Experts of a small language model.
Training: a variant of Muon for the experts, 284M tokens, 8655 steps.
Below are experts of layer 4 (counted from 0) of a mixture-of-experts language model. Rows are named router (the router's row for the expert), up (a neuron's input weights, with its number) and show model dimensions 0-127. Each number is 500 + 40 x the weight over its row's rms, rounded and kept within 0 to 999. Numbers have three digits each.
After each expert's rows: a language model's description of what the expert responds to; "comes after" lists some tokens at least twice as common just before its tokens as in all text. This comes from a sample of Wikipedia text that the model never trained on. Tokens count by the router's weight.

# expert 3
router:444472498506467507488527531522390529550509494526562426537504443484515520573488528493512524572529518521539505432557413563469452527521507533430488548504467499580541499492447495515501533505531454505492590487472474445531474515527484499473445530526398515562499502508599435515498498530503463493503437493442427499485536572515464538484427471448501486504540520459564534518443505509541454468531
up1:466530481509476444567479461505456454449527485543467469496594562490459498615491435524499597503504489492439507411445481476527514503492473494442488487501513563470461564573443477468528560450583465535492481441454499495539456473549453496458468448470493503529508482460552522538529509521529512447472543508490466544462526502540501500476464523488429504487388505518427502496437457496457467475461
up2:507429489492553549505542604478538440509451383503481493467512519483493592533532559534476478507495495487498527487578532534431534481460461534500438495505444548497465557482496603483513557505525479532531564543538571450516492489471386502497545488523531484563565575497535485508499478475512528469494462491527486453498528484424497543423521476452516496495556494495557430521491469473522497529521
up3:503496484507478466513505534511519520448527568391424487497592462472541528518497448491567552432566538451467421510480427486486417549506599443522542546525517526537517505553445461435485460553512492479521539431516517491498465446513481450458432485453488525482522504440497483493488472480526539452454503522500501475501460508510405500506446549496511494535500543451569439552443500478447495521503
Description: Adjective suffix -al
comes after: "ci", "it", "iv", "s", "ur", "o"

# expert 55
router:529498591533549479495551531570495504512549486525581472472513495516529548544530449369465589505509514385536469465533439531463479507497586484490581491505472482511530563414496517520474489494528495512461512443458487463467496505517455559442496508510463499531492515417514462556443429530528457485438509516501489513492499506517451550425486446485542429473527465500492543485454539490481533491525
up0:433468445476417444456567466472490515438468535560510431542485435506502494519514483459582481485476523464509603527590457440511522475497438524482481474569478484455434526490504572460491461483516479416514513409528472510544432501457485485480519565535491460532513498487497526535511519486526466509510497487536504508521516531458516546564429555481450457501567472481528482515480518593435540509553
up1:442531497507447520469491531419467519454410535485462467485560447538607530503566513522558532496495583523441522456527495443458439455518443504504502476445446484483479499542546465548536506554553484537540498537442467573532500502493517479507458485544496508533532520522502488510481434441495503431461478515464550513516544500449494580438547567532489510534560459520523452554551396504524495515521
up2:450487529472505496496483537461435447532498454508515556496494519549436504478571419503553515596433538445463408530547545539562466541514483499566527466498497542513499472575565497563490455543443539476450510557509510490465503479534553523569597541469514492553471493460511484495552537539517495460529472482478605577525523470453512446478484488523490509522538469517536513486554459462501529545443
Description: Plain space token
comes after: " |", ",", " was", "|", " and", " is"

# expert 15
router:451436560524502436469498512486482502479523498500581486551488482511528566520547492520512462534456513477563470476554452491472509521450504469434545498433462487568504535440502564492454565547520533521497519471416458451475526469551446488496454523462518553504455500450593434537420441497549508465472447459490435505475574472483465551463460480499533534441558500517547492487500575430467471554524
up0:509512417555484497496507538539536506494491524505458525484573469504470462451501455497460459507499509463506485449507475546429522538461475518515532443463502461427443529490531469512422485542483535534548521433442558534488544486518493555458493510445475536528463545535487501476534572546430463470492494470574610529483499493502489508444450480609510456491389477492377533474502451490470468489511
up1:395523459453471557472511554438517465466506442485498502458491526461546548508513437524503520568569549516499494523494525480475526490513495446460499502446472502586480469516502527486514508535508500565477479584522547501501515524490428443520634434512492490525497452542511451421475533456476459501444482499447472476503531481503505526547419432489589513522477497533527522436483477495427438551567
up2:492521536481519511493520511480477482438492525595544539459449545463487422471455468468493525501479547500460492441525532482483538528531532445548432472562466447538456608494443506454469488487485512551413630511499514460490527483531548498562602460570571486455397520531567513462492508539532490509508440528481484452533531479486458473484532494465538468498468519474529524495548457506493478478517
Description: Field-label colons
comes after: "\n", " Born", "==", " Country", " by", "ity"

# expert 63
router:472471499488521503415584562561498535503503431571573473512508468494512515569500441513519534578525532480523517458508447580465523486461537473439550509446445503485521547510504497506463542535580459540361523511502489418465476513539490492476439549481481560531473449442528463513485526527532489495504512469441454503485533510529386469441457480477480450485508491480522521512426521519449483499493
up0:511494564466472504492522545561448453466510432475567510553529592473523485550474545546473487544456507488455484468501498534558501505452516436459567461472506462511469517501573483488461561492457469451492518608546499392449540530559541480508531505523514557447524442429481535470497524555491414558486473580516523550433490537454542485505512432500478531438495483501493506459510488520474471530453
up1:506504477567550444452483528599488531557608507493524568442498515560479482482535526473537453427506434559501493453574445433518499493553464490511459524458535536516528481523511501519470488440568520489551557432469523514489468554452552457467517474487520459442459428578532542490492565474525536446514530503482454487526455417495450499486472448503460511501493536552515530497574483489527447501531
up2:540514528472517502567540486518566462488460455527549559491530534494427493468438475507486509536473456525537408491496529514459465457512480498475451450490465471554519480478541576461515413437507531463486520487527561544486523501447497518470474508463490485529478520434559462522539490532461515501513501451518423474546535539533413368468510466450545584485586531445435454499513529528484532542455
Description: Line breaks
comes after: " |", "\n", ".", ")", ").", "---|---|---|---|"

# expert 5
router:520506523493514531474489519526506586498523505480576488502578493574528560504575429466502492559473482488573517474517492518499489504516467435452561544406451441592502540425544541517453495517573469556480499441449533492486516558525434550463516518497497539475462484496487501507511466512558504480534527470514471469416601540517544536434496461503495506493521429509524538498501528573426464498447
up5:504519611474455468549475430477461551563521461523506480524515512508493483506476455520488418528532528514453534453491404503470514470500485520510524568445426474471477476540490532452474519484476491514522523419450500568517484488524523411519523567508518534463458448465512574462568449506511440555476481480500508539386569548505452550513476476495470514479448481528493455451523570450432478456510
up6:522521463467493499499563473510536567525479530483472556487488497474499499458498487460481460542468458447475508526513452522487532542494490576520482484467495493517455428536565506556423462512590450522500533455458591518474506476434455453470478495504518524455468510420430536539459442417430459509506489482451510513459479508458490460510528463575587525455596415419526512474508497445501436474499
up7:482504491516511414470418527547437469531414517474457544521493510507445512505518523514534507623471495528441487560497519547528499495477526468496560485433567496483458499475545486566542519524503465471550558417499463533410479455485550512505519476502481530541475454433456500534466535508540508492463539505569471518395455549486556516487506524474504478451467511438515584511487461512499585543449
Description: Be- syllable pieces
comes after: "B", " b", " the", "P", "M", " B"

# expert 46
router:433505543528527461426553520548466508479475487565593460510584496575569522558540489483472484505514543465518553441544452551467544529470543447471553517462406488565544532433494536500502511539570473487437528479456531465502457518582466495463437506497489501498459481475514486531461478536531507465454479437479471505486534566541501472447495459450555464444543484502562535522452491556460473514462
up0:478436528460461514425498579547454499472474529538482472489574548510446534527463527492503413491469476595520563493498461498472532499545459490530540489511450487597461480506480555518479468418487487575487492449498522465483512454527446457543488540524480493536506513473503485477434592550463504475451434525509426519409563483515481556469471477475509501495583519521520496516534474604467502478448
up1:553481429504552459519512529504440505516499482594536506515538498520466485445517497525516538498517466490479530510515546520521435536539502619492525532428508531441523529459456498417400437451466481525511469507449466486478433534482507541477523487569523557570509488459557519544450464489434478478514495480464445480515526492526511449469530486491577490499534518554509506517583538522528520445367
up2:531522512464473410476471439565424475489505494440455490523452493529494538467561549515524524453498540491461567478510489489540469526517535482513532536589407454564539494537532554468468503496571471616481570510570498510497464573522535487478522538549437512500513535498564510515497455483452509529537503499508489524470513514500528472406439464467478460499494466494578465457462494599472476440514
Description: Capitals after boundaries
comes after: ".", " |", ":", "|", " F", " of"

# expert 37
router:511499524498548491459499520517525449605475492497566477549537543552485547478505427391495480524471515488538547441529471554476464501524562492465512537458447503578470532461479469506485519578493407492462540501504496500497539460563460505468496551468434564500435528541514497517471457525524536521487500416482413518441521481533460488425463467444511432438476460495554481514444505579478493529485
up0:440547584460500471496463513539563513535485503441586500516520440524526498538510496492488500477508537542544492523518467521527425552557482438546616457508480511431468539455471524506498495534481414479545506529444447533527507485521522523453506475468558460513509502462534398433598495571457445521494535506491488511490513490498455526542553456494589534484491478551457521570462502572457479510470
up1:516510436490498518515479524496473539468533535546568517507603570499495502530535481541531476544534520542492519489423521519461442523485566612502475510528482551496519549460552534433537553457504524463451564456520465500408417554583484436493496495439481518496469514477494472490504483447519466488515533415497481509556506480477567494596509516454554474491493577521513478493480585516547496545522
up2:516525546513469458552536507457502511564514504537586518524483423483491529462573505471527406443507459510547463518526489485477477554526544499406510494506458509516495556484535487598488473541558458470537504468416540479434553544456531496467514466526519553538485475595512465488489549530445449536507523487537503517450498480488497536495436538587545510531549545519481449493554526469540431432564
Description: el syllable and breaks
comes after: "b", ")", "n", "e", "g", "w"

# expert 10
router:476399575536543457500521506501522475528513479483498475467490474506506539459517488488441465515490516427545503474488466513496445549492484386474471551426476489559508575531493579408512546539554487494444598439452534463465475513514467496419463468520487506534477457505512492529460511506481481454550463531482403513527571512504526469438447487459514489423448498517523519505496521562439473555448
up0:532483511519539515462514509479507482458556528434434508497534505526539493480481484485431512628497594568548481452547537550526459513500517523533486511563477481490502533411523450519476530584532467478479479456491522474476509516467462528440462493481444448508426466525459419485491523554545565508566422487575516558526503504550548432532494491448502443507493544474530465493461581454451483482509
up1:501493527492522485489502553489547518481492507413448434464554438541492451467464508544438500490479543469529535481547514550522525456449555545495533467449522411529474482483520510493501480485450459543543527419457563395523480539552481577472491537620535501512519478474513454520414461557436505528502442530507528527532528514528480549480432466518483529489425511487534455534527489472468494434570
up2:421497498530561477533466558509507483437483512526484513499504520467547545496532488519582460542428543476495456540514545470561439551501540480632536514465427570481594453479520504504486508479560504574453485521476464449450479530429512555443496494496446473525518480511478451426551508507506499446478470565578511427510459453500474425463492537487491468507514508540493524497464478589494515502503
Description: Table cell separators
comes after: ")", " ", "}", " Party", "%", " list"

# expert 26
router:484493555547572490499551501505488482493504484502499414504500510573589544522522428486450561599531530444530496493498479540469448510473530481507578548510472478545544603455526494511464485567520471542439505471476556491468480555576436553486420486498441497516468470447515449518401482515522449452485434511511468535486588494474487494508456465471533441507495459530549526506453540499479468502515
up1:492521518504508370521508523445500476538526493553473511492450494530530511493498430466495501525447494529516513580522467509505539500519520570470500456565540524511506573455527434470498502468470508416483450436422541552475489472494486495549552546429616460519451526420540465528455499567450462437473518494582540492536461503474450441506530442499564481522488532525519459488495536503443481525547
up2:452466464509485485456497520495490478469514486533404512502527432530478539526551560458505462518459535470438505524502458439489495525498529484511465406448568539486479454494484562524461510487533481575445400490502489499501461480496508497490443462498506513519503481451597491476477484432469473623540528465458418491539509456492532398481518508460496458521545487523523464528539475506516561374520
up3:478491551513529598500525526472473556495529483568490510478450500441455557523556433563482518508550471455529459552523527588506533452510530486513513530485491476513523619482517529454527506459588503546456538525499521564560487542547539536539508515504558534446459499538462510471498525494549529495556421462506570488518547512489427505572487445511616471532497492506448481484513531431492531483530
Description: Space before next word
comes after: " and", " of", " to", "ing", "ed", " a"

# expert 58
router:498493510550491454497596508574497531482504465504497500503584453506549561524562430558496475549562485487496499486524470521459493487483584469487479545486406466498528501425535540485519477542533474501426502538465576505506429574514483500492459546468474492516472473469575436462479498542474504489522515510443478514442490514574479568502474505518618458461527469447568489567504487590479507510472
up0:477461561509541497543503524478447453473508546537522503562609545486487535412501470474487473462517568488447550536508550465473490493465516473557485426502432470465571553538526534499553496490524463456556492493521479486573498490534494450503490532519497533575499519461519450429569477502543447492514510618544540527521500472618568567473492484466491502483520523505463511514435566484506468514457
up1:476488514463541525532557556507488566560507539508459482445430521482575587472511434478483500513530528539569531549590461441516454484457483566478495523546552434522568500501481577545499520526480532529484480535448419486476489443433521522563503530458515518487518429527510451579479553477555508523563495525499411511460519512545437527494516451471481475549492503534484470549493550492505496566458
up2:485433497470561495501465533456417506583553409506473603477572463503529533516497460520562464566524469595523464536451462512493540492450538543445500489496520528448487512486507527442478486490511462482520570523483524470516506463441482522512499458495425488455543498490408553505433557472504547515533483491469447541528510498490503450542472532487516476420507475533550542511472477477586535533409
Description: Taxonomy and "ub" pieces
comes after: " C", "C", ":", " the", " P", " Col"

# expert 19
router:466478518567525446451515544530470561430575501584554450421524469495560544500526463462479526502434511454507506472524516500417525515476517471473584561459463437551523546488562542459498528531531485496434535469493591438442517504517499530497480565494448532539469467537502475514523445465539522500508507484476544440510532494526440415438487474469513430516577474493535537466488509501537459514555
up5:501449497495537523485437519493428515480485532464437460490532540478526474453533517529456545489507500521425486454451515512491474491470514494538537508538544460549568521490457431452505486498490499513521538483464503531468579440446496537504512513413440486487509405527492495504492426505528459542597462513435456533472472478514463596449532490435535413468529409492502500443563452477515559429448
up6:523568462444550489509532538557501497525533525466446484490504526522540556518492581449514473487455473504485537491468446435441548528479562550556489527474521558511474561428555518476455484506541567451523530556416465513480534506474492508455459501537495429531481496500570528630470490472538459460461543464525513494442507488495406507467518432490489469552484475507466486453587511443476540446505
up7:488555495466457454516500516502494504486488487508534503490493461473502546510544462588449491474535495516526529503557541444553495533431488498442491469508540471529429508464508500512468487552502506513548561463430516463476574522562530529435533485521468534455524464478464525576464542404439483433360484535554528500490513432477480452476564550433515427515508574444493462512464453544492491531546
Description: Mixed word fragments
comes after: " Sa", " |", "ha", "sa", "wa", " Pi"

# expert 33
router:434497542458551491487500538526450519478471494515522476545555480494482521585506462514450538499512484456560535407540452501422497478466576435469532605472501464502521528481507527481506486503530477485415533506463472431501396635488473477506470505485495481520482520500488433509473444542523484515463481460507481538485570559526526534466444475419557431487547469483531477486473474475463480491423
up1:465490464472519470558475454524503453440485514494471564452516473499415508522568471519485526534451512468517565481498510494570478554555521453565466582423492468501490539406463541531520565477524457502503510515491487451524479510495446460549434420504533547509504483496494528462494484480564522471504561424474511455523560559512552445422526460482551431512516562524540605534476518461510478466475
up2:503510519528556437518504529530471440424521483471403495526559506514461475457422483518545501463429512473538486453507467506534454507546500500460553541534493452537571555462532466455494457503392477503460546455491517504460435531459505483452450470490528499550562511566496510438509424463534484553500478503451457506488508502476561571443542456433515424421501478467505559544464500551455486524492
up3:419521516549531467492472537530507529517434497472505525397518475506522596470447482479489375441483442498514504442498520567532544541462471556440443481547528500455512515529554513524501512528535541446531469472474544468503490507471533489532576566476492460496485430536478495441387480497467511523484480513492478468508534517508499443541383516536530511559534468441485525502507513513482417540508
Description: Name-initial syllables
comes after: " B", " T", " S", " H", " A", " D"

# expert 32
router:478459549513545499508523500522494547583500464554573492543546506506568510500560466497507527508499601443484536475531517566487476496502562459457500519493395468573546540517481473515515498521528454538487556502476511468503524521549474501497524496473499517540493456424518500498465475536451492438490455462478480459509601542576418497506436402499559435453497491528552513502379499461474470482508
up0:476485498467528482500451508480447505479539553525496525476503554476558512458527462524536479453537563521496500491430481494498571582481530464566543487406556531620508551617503400505546476511533456507455466566420544452493485469515510492481498514512485453496450495540503472496411482442470474437486523449502516529459472421482528478517507443516508502493557503512520505582466465489443532541502
up1:560508522468534479464470465488447493493480483521522539471471530486571492564518503469446555492464533501438485472481478532555550573552483503496540447546468492522548511607568469512463473543429455526497560505450427476469484443462538552496552524449482468553448487533567548457476483521430456510482508505544516542422521437562456501487435469533506538436477468524544550562483474511421523454532
up2:456471566573483491575425541525529473411465474510540479540518529550547549447471470463519531467459459488535512524587489458454500518542478522541541478553475544606510535501528530448454569528451448528532409488521453518539448559476489502506484517465458527525456500454528498514535556539471462560550508523556475570473486521532436519529436533456475505558488465511508504432498525527479503488576
Description: Odd pieces and bytes
comes after: " at", "la", " on", " from", " as", " Ma"

# expert 17
router:527456534578523466511539523516481560512529471531570397500521499502527516548465435564533479565497515436503501512510435521493483520488510461473539537441481403516542558411468521464521559482567469504450501529468531450384388501485431483486487510533509514459494459526552508495453454481521488520526436448473456525462515541521431578461525486502508480507551471438477522527468495518467464477506
up0:463471414512546443489492459490478474489470458490602562493557567564504505531454486564547524507490546489444459517513480567438481506439471508536563569504467461446522552535500497476446528442493444467506487447477567506494488486494524506435472535475539577498513482521535501486497482460477521580470395479514534451489476521564488458511562418503543489427574502480406511494510537505478488525504
up1:537522436583558493494513506499531456489539490477459494397524491559550522457469475477509500508526536445565545580503528493522507404517468426563479497448540492506534542486482497522475540529462476509521526474583507470486539511542500536534557546551462453492498549488588509513512464464509469450493401450480479492509550451557444477521481484395462462490461470508588447532482476447482503454450
up2:462479494568512485499557523498491493487508423431497466549438557523380487556494418530518436520545424413518472472524485486503463460538510528464551556516586470523532473481534542473507540445556463492451549501517530476468474437468479474536485437455461549519547522474532486499528444462468546527472492457505486467382536457514520489515521479559494457518497462531517601482470503538491453521492
Description: Mid-word fragments, line breaks
comes after: "\n", " J", " D", " M", " the", " N"

# expert 50
router:505416538460568483458568549505496512531490430503525471485560523508494544528582466496514510492477510466504537440557484506514472539509526517469451476455449448590569557421530573443494519516510491523464514505481596439511494469488494489462477511509512496481464527479473456485473491524517488466478481518530482524454565470542471566446492468480471502473563467505555585468454536507482451484338
up1:512503508473555482512535469509488541461516473484525553551454477517482541416540562448471481558484504503500487394486534499523505523520500483461554510496536492499456473549547468464555517516479508521461487513491523459489560479449510436513587520523542465484480498491521492517475570532493501581438515533444550524467478512466527516482504503421527459458545481543472480465500472491368428631385
up2:541465453538504500503485505452596517554434556476482438492510483528509455566544509532471476540527449532506519500478499486490417517489589532508526522490526485472451559540484498518517442538566495532483418443478475477426499505559467580513505506509495496535417462429491505504548560508511492467506547553470448446532512563547456466490568486499422441473474460601481456551532507476500426471527
up3:563466442519471455465483468540538419481481494454488488443494466498467523466423527486506508503563427478496437494455509529505457452486504497478502553504538508534460458567559494498539559619586532551526476548384439485517463463487529512512489441551452446508506470488498502489504458555459492456425499550501536470507513424472455474558516485469459542455478522520508536532494571523501548575534
Description: Pronouns and relatives
comes after: ",", ".", " the", " where", " that", " The"

# expert 38
router:500497556485553521456535575578491469500535444554575463516546510514574582486571477515504490535498476457471553484549454495439496527506527442488510512451469490536522574432530529474521552544573478501490530456492567492500504589528487523415458483516476519530430454516547494540470496498524497482492491498492485537487520468536418491486487417491484446469528438478551505480436583505430497592474
up0:439442480551479503491484500450546488524507503418536408481547487520512474490480471551439515422489471431478459484479476443510492462544484488502500532543436464533542563493502519501557474551455575492423482533538486512511556475472394482515570516488504476472562492565468476532500510516552530473544547499541533516551503540541550557454557571462530514493565513548570555526432546509495466572510
up1:451464438484530501400525493527522478481511484508519422504545481466545521475563440497470497505564568535482449535483559528500518556458572438455538479495480449550506526586522547510569436608540510470555463543500459521407479498484556489468547531546547458507522526497540500546519419528509478493569513503475521488472524479528496404518484430512460529567491517493486456468498565531516529501508
up2:484497523518492516424506480516531483448461463533441497516486518498460478452540483508510484502492531602398534520525554401436511545446461440529560526552465489543472518527466546503525492484470529437486527529475416528536491552520437492505495528419510536518493482529483516508471503455537456503529413449512494460487531539516438497599581473525521538572515547497580493533561454425519496514459
Description: Commas
comes after: "s", "\"", "es", "y", "ia", " However"

# expert 30
router:507476536561492463394533521515492451506509428549488483551590515526557545487546475498480523520516493499553509512585464555462486525477542464440497493497398506523496558441529522494485562539575468491451495457467510433520483499529513497492470500502492522525434463484559511534474520487497470474480463476474475553511623496513512484487479485434531448474540464547512550531489509568442443501365
up0:557494568462476512519495472538527468517567398485455480514526525498521513489448555518487442493473506552489501508520492493473508522519498502513480473457493516528517458583527401543493541509578490498508477476508423496494450527477447541530511648546495533534487439511452496512472483535483536446491489456568543491455509498497548453498445446597539514449555536449571377469509501523532486489503
up1:564539491508506443505530529474485502482453459492518481488507465508477561571533483494595448537475476589500528494505401562541528472470461522442554534492487516478533563507458541482534461434456412540473530483552537468493472473519469538488514489459485549545422443489506401474503546543483501493459508607491472546542497500443599501458464488488436485517462533468468473540509496570473520461458
up2:529576535477490499563483546478467510514512475450543546572520444546560466509521479522543582551443491521457530433495450502468485593475438526468525524482476428499497478569550486489493496468507476433535448544502497508492508477483511490532487539496393476478540470516469451527530535442415490562440481497475542436528486574557417526557576506530430523460500526502458554471484485462485485488453
Description: Semicolons and separators
comes after: ".", "%", ")", "\"", " —", "}"

# expert 9
router:541467560517557492478519514531511560496497510532527476574559482547512528523580412534467532530502551500538508488528482495456383515441505480511541593438421469564514511446503509544478500591535492486523533509492548440398470478463473515425511505487497539548515435477501438554483481484510487480532554467492507521449575576517494516475468473489502482488492474437534502507472504498501407483427
up1:425451456457500449502579571486553491510486514506506461471456471503418521479491454582511547540439513514510508490528553490522506546511529455471568490502491498435496494533597478458464483457500591517479442415496506487512538532494469473578552480466565502460486473473522485543536547528550482576460517547405550477525545518487411467479499518514463476505487527472418522534463472490425507468454
up2:433470515538493482458500508516459523526529436442481452469543504534535533500557475482454486564515446517508514462472499450500556433433564548469458529594510485457491484483463484531487532503436532410470477511501595490498371437476507547465491558532491413489514425533485483552528451522504545486450493449551513480513529468483422519501503467516481534470508521437510512519586497459530476529567
up3:533501574493497477558473527525478536525486479514457458465515491501588430469476501504502533516515477576435488525495468486472504447538452549422444484506519423463574490503513488511446584566517503525504511460481455476473458472512493540540498562490470531530537458554544509505488521520427381395534480578581484485512456530485494469435526488495515408546528504507552499456517529528466455464447
Description: Subordinating conjunctions
comes after: " the", " se", ",", " Se", "ent", " f"

# expert 4
router:440461545532521469460515540537489506478487469546584447507540482554572540537524451497470468525532552473535571459561453567485500501482567476457536565464425482571529572444500517488492513565572458473457520478443573471450500508569463504452464521478483514490433476474490490561485462530484501493466469443479460507462556532529451502459491476454539462453521456504606529529437514546464481522493
up0:520511474470433455472529467531520530571577525485583492508516497517517525480577488470451585525472509462510532514476457530487459576513513475544551545490543470462519433510512517555498514597502510503509426542510460536477485549525515554434478507491485500506548597532463475558497502519487516522468571582487435429453488497435519442550487521397448469455432499456544474546478517502489459509468
up1:404477467532490438518483478549484511474517446515485512512454434558454557563486475480459484485526475451521463510517471499470419428451551557564499513475494524537447559460546534468567463518572409495540511490475536520465568495531524456515420445490482535455423509416499464519536497533449466515522427491569492480529552458513497505533532491477535430584487494525482478540448491496442491480535
up2:558465463539451474489439514521465512502476508483525508516549431467515489495497500529391555538463515530443539518523432526537526483498492480446503466476519497513567488470512501493495523483551503444523479521469600409490482489488504503529439443532435471560469472498526440499477500455478402465497519492412489492435535417408519491538445554493493521455464402453510533540526488485523528416443
Description: Function words, mixed
comes after: " of", "ed", " to", " |", " with", "ing"

# expert 52
router:473504516508522473482550529507508469504579449527532476593525504506572506528512499519469519531539477536505538441537481507480462513404568478451464578494443433502573533472494499515516506512522480536469530447464441432485458538538476498496544537440459447501466501474604474558475468517472511453469495513461407470471512541529486477448505485388495503427610515511557561515463532487462498484514
up7:523460506504521479483431456522520481483481441542539466504541466497531405524476482507516478522520457433504506469497521468541514456534552541553413545528463500522467470540456473490524563577482466506566497516545533410547463549531480455555428559492470529528505519472514502560538513549480453471546479504411475533578598495475525485523438434531467468546454454547567538542492482427490497519458
up8:472518541542493458451447487508472460513423496511506448549449517551496456568472496558505532545499487499512557460541543528431540504535482532520510482485525526500533447410511501525446488485473484615507458427503460444483510498541507591439490525439514497556464527445506553469506516547526484507587543552501526575488459488509590487479467518487584458559449472513514525551462484536406510472517
up9:473571556443475552509510509525368496444470482487517514560530547478521527417490492497537385521425503564459477481537517478435531498537417476446458418528491521510454523463498430491522531459556577500480462479543540504419533489506437567583462515549478519488465498490521548519515529527538484477465505469488516559447505452550505498535455489488507490516544459519464529496514560514464464517504
Description: Letter y in words
comes after: "-", "o", "ro", " S", "no", " Mo"

# expert 21
router:478457514524525491462549534594475501592465475534504485540500465452542528519527490417504462569493481503545522536516487546464435569460500445415515509419514494508554506496547486497533443565560506519415515505490433495506433521458440508451468525474433491500484489489471467506467514488464488457541401510495492520485550546503485491451510490404542491488548500408544483489409507522465459480441
up1:519517510520504545502518496480478535484473466455595541471503478484567526471550517408503560438493491471588434544511486468536609489522464480527460510518471462517462534466563517498494429450474505503467522502503530524450519532471558505407481483579538499461527443426577437525509463501444448500505504484480493504441460546415510413517494483427455518516435479450459471468536539496469498532475
up2:521429471468518519486559482497440462563557454460494545496487536553424538528459510570470517453455509463454473493488438482471448495590552415525476479508481496540475524522572493561501453486557471485458448461468512538509503427495509478467499483501431455440542491520479515513461404484455448390493536425543493471499506478563432483462499566518484507511522527492515487549532473464489498561569
up3:514517482485554506523503507516556445529481440491513449564474431504485485512511466493524483538439518492509505485527521396497454521542436467415473576456548543422541469472465501520495532537560522439463525529436519491447455543464471544484546474470463502537455476497534477418492473510532526534396519496496497550422552571510452525470557498522554468532485536469555460517474463518414495409492
Description: Mid-word stem pieces
comes after: " con", "s", " dis", " Con", " in", "e"

# expert 18
router:506513551540516480516489565516490508505508507507486475466509515541540526579497462525451582622512503439494512513513535559476451531467482526479481549473479524531564535414469488482546479532552502568480526501460526441456500533498489450440459465493447539485533418448541489527483436467508455465481461447460424540452511555525410457451485489426503462477504493520545525485524516588479565551430
up0:545501505528459420508501532496496447523497535492499459523547537518448457542472478516558504447491578545511511454445615504505475430472511578501555497461475572581484430554544499481506545481504546497469484511519559470529478444532520496542507515451476475480457458531508489476532411510491510448485469479496393545449470514498486504449471434470529471521425455464491466429490551540484396484480
up1:494482468546517520541464558506481524506439527521483577477526551624512546492519443493486523435418487561393565439442489425476565476533539549477519528478525529519521485498442464521491505530499481439497491462566503551515452531473573520455540484472516541482488471483611471522485523472532437484499541517497449494538594513554486504467470465548489463476503486538466499566493518468462468510560
up2:523413467552491497421447533530462459496537540523499465426553468523491494441512497482498473503449588483502575519455496535476417565453465542542433511510551571534540550488493444538547505557522505521460514499436490530441475583449521439540427491497539519496510529423473494406476490484484470495507513488480415518518517492504444524479507577496466534524580524495532519417509530485504489529513
Description: Mid-word consonant pieces
comes after: "cc", "g", "ol", "er", " co", "vol"

# expert 1
router:443476520469536438505552539514538527529504435481544453498540515549646602511514513464468499499556555456552539483508483559440496507485522483450597504432480484522555510541460477516484517493518474451466554513488560480510423471440446570432456520509500512534474488503550485497423480533471501486501463462479518556481505546555466488493447424472516470473552470481517545472454560500511461557501
up0:519469528525491531504510569561482481487494452527489477490426472451507523461516415474566573524471541460459505580496543499430469429498528460510529479528499492515477576476507547518519451506568425429531582535526545492564453483521534521526493569555468514541461433424512474513511546447462523588478550454439463463481482506530521470514489494428451507474486518522498472580501474555457508497569
up1:414384488535557493457432492449446542491476423564499522482476461467498479595485506490527465544496502460508511521569403495459490518501519491541518509505518524517535544514445461498450502511556484536494532509531489436568474546442471559477482494463488536524521544440460518469465492518549483548454508556536604512443454504460487525526491504497540554410517521513562509555480439554451472538490
up2:544498502527464444488572470532517473575539459492597505500528558543493424559508496504559540469501530419485498536471441517538512537467532482475593528530478531578477489562491541493501521490494461509528529572573517458539424480488514435448470552487477451480496500590544555488538468491493470510553523489511461495460447486562535496429532448486465493437549559532509515545496511521422455558514
Description: Capitals inside acronyms
comes after: "A", "R", "T", "S", "O", "L"